Weights of a small mixture-of-experts language model, trained from scratch on English Wikipedia.
Experts: 128 experts in each of 10 layers, 32 SwiGLU neurons an expert, 8 picks a token, a sigmoid router.
Below are experts of layer 6 (counted from 0) of a mixture-of-experts language model. Rows are named router (the router's row for the expert), gate (a neuron's input weights, with its number), up (a neuron's input weights, with its number), down (a neuron's output weights, with its number) and show model dimensions 48-95. Each number is 500 + 25 x the weight over its row's rms, rounded and kept within 0 to 999. Numbers have three digits each.
After each expert's rows: "gets" lists some tokens that make up at least twice as much of what it gets as of all text; "raises" lists some tokens whose logits its average output raises strongly, later layers aside. This comes from a sample of Wikipedia text that the model never trained on. Tokens count by the router's weight.

# expert 53
router:461484480567487480489486509503496515532466538511492488508551454543508474502518506454470520534460459525483508521501489501502497488509438512541532
gate0:525524545494538477512542484506524483494474496526490470498509516525462496489492504497443541495473506537466474482497462501503542479505528551442468
up0:514530455464478524480530489506464532492479506445461520480524510514509482522484487514462449462500519513495456536515504505463513495480476469507494
down0:521504526486494494509515511516514547484500491521494483503511481486436474488490489475502484509519495498521476522492504532486470504506505500480477
gets: "-", " 1", " U", " 3", " 2", " C"
raises: "gl", "fo", "xi", "mb"

# expert 54
router:495470533575496509525486491466515474483460544509487486522525481517537480545509514440450498512485487509450486495507538512507462502477497490508480
gate0:468479479530509521510523481498494483520472537513466473525476523497477524572485494492459491504504517507469546522491500483511484524550454524505453
up0:493492490502498487507536474553494498504461504471473500500517503450491541509468503496468480492470518525486513470468524496523521466540482491518474
down0:481460474473525469513514450560501493501459486504502515534524535495499520476482486489484459523527501484505491486439474481512533528504546535500491
gets: " (", ":", " =", ";", "'", " /"
raises: "ted", "ten", "ting", "nic", "0"

# expert 7
router:553496508510507497518477510471522524520452526496493480546540505514498571495475506484507538486478472471499468494479450487501503482550465513528555
gate0:491472536529491493455490534482482490521523489477488490524511483520538482517514521483507525499500531476493524477518532506464495496487501514466512
up0:488508511496451506514500515492506528516504508500525518466518497535519479518499533502553566487494562519496513429502522492525551522514502502515522
down0:504501493496489509525510470524525527532529453528492500502496510489496506491488544556516529508503479496506491505494518504522522507525501501510501
gets: "\n", " of", "\n\n", " by", " in", " to"
raises: " the", " their", " these", " those", " each", " his"

# expert 55
router:453506567546507525508486505492500505522505539481481492482532482557504522503508478455478513475456492517482511549522479524519519518545490508541532
gate0:451455514525493500507531568493559531520454505505527490492510467488461557523461476475484497536482473496474553519501467515464482512501518496512526
up0:498509567529533500503445487470486518479479489486471494479517491507483517542508497480482463515487507456510471517534433520523520475541504459508502
down0:507478528452496488494448528527505488499498542512517485488520511481499548501469511518451552501477477506477489528528458507491500494514493541521541
gets: " the", " The", " 2", "H", " 3", " St"
raises: "ight", "yer", "ird", "urt", "ived", "ando"

# expert 32
router:490478520559524481499475492508493510492450514521496533518534450502475514482495516456455537495485470515434488568515465523486525469528486499487554
gate0:453515512507520498573511506511490437487515537513500503468498499513474452480516504478446533529540520510491494521498480551449535492521504500485516
up0:509477471526481529481480499496475467488484499511494522470505489456474514495453478492496494500528447496476481513535504442504538486486464487493475
down0:480469510494501461464477498491477473478531487499560426518507468468476473473498473461517483481493472485501483473454485469462515492531514506541530
gets: " the", " The", "The", " U", " St", " ("
raises: "sp", "ects", " episodes"

# expert 58
router:484495510542510484507458504467512484549480552505499491504527475539490509539509492439468533552507485491495455471508531514500496518522451520456515
gate0:537481518498520476507530512476525486514483517521508479559499516516580482493468489492540480493455437501486490522504485458498474468528587475523500
up0:473498526511520519543509482544500448487504495536514527520538526481464503503499456495497512455455501457499530567475488478544475527486506555522503
down0:461473493434523513559516516455530472505526490535474538480495516505488505544524487505507539522473478474513485482471514505459470479532524494478480
gets: ",", ".", " when", " October", " 2009", " season"
raises: ",", " to", ".", ";"

# expert 11
router:493483524539523521543508499452507513482497534513474496511574489504486483497473507480498486533461463533516518518494494499476495506512466545511497
gate0:484492519519532512486518481495529499441494483442501505486531547485471509511493499489521476523482519505518484515524485489494484475500535506523505
up0:522542486478503501529527534530539461486478486479518510527502483501501488492465495488514499451451483497496511512486504431495513488482510463457485
down0:488516495460544529527500471507452507554488513478536488514470484478495539497482539448484483509490469530533501510459493498482521504489498475501497
gets: "=", " in", " of", "\n", " to", " for"
raises: "Over", " how", "ity"

# expert 123
router:499485488578482530507530483472520488493468564519500461502502507498495496555496459437455501508522503491495503499505470523499486504523493503515506
gate0:515483525509528466473438535474504516478476559522452457491515516482505551522488527479470495506522513486455476482513484506503499468462486471497482
up0:508490443505471514481505512522462484527499443499507458481493500490493504526493515513510499482513445516545523478512518452516549500503504495496492
down0:478513516530477495484463483477503484522517501509507469487477539512520510509533490559506480474492507496467510470484449494519504539521497492493520
gets: "-", ".", "–", ":", "ti", "T"
raises: "pro", "grad", "g", "ap", "dr"

# expert 117
router:498470516567493483469489503454506470505451555504495483542554505476502508511503517443442527500495476474486505507504460498508514482501473492509530
gate0:527520502517535552506496526471496539497472529546462498493515531529516502523488451477530491478487537506526471483476457505496485514488470511515476
up0:468482508538470483550484498568478476521517523510491541505476458543475506498522520479518530511497482517498493502509529531489504532482505463529467
down0:502473516548481516477479491542495472550501513521494553543504488504517462528510513462463522550478512523502545510520467518521530520466534513490494
gets: "-", "–", ".", " 2", " 3", " 1"
raises: "med", "ro", "pan"

# expert 60
router:506511523532493507507510512476492470505481517469483497477539457531480498499439508460461527479487493513511559529473467490484487514528473527506544
gate0:461493502503482483523540547488508451485495485542479496495520466536482511497512478486455493489477497509497463487516531530470493486479486502461517
up0:527529512467504459508490507501481487521559513468526487532499494488493491560501533525548554466542521455539476510482500514513490530478494498532545
down0:488534493492518471484503490500506519500472519500548515503468518505525491512490515528493574456439476498497520465485517501486483516532481512498505
gets: ",", " and", ";", " but", " or", "D"
raises: " those", " the", " this"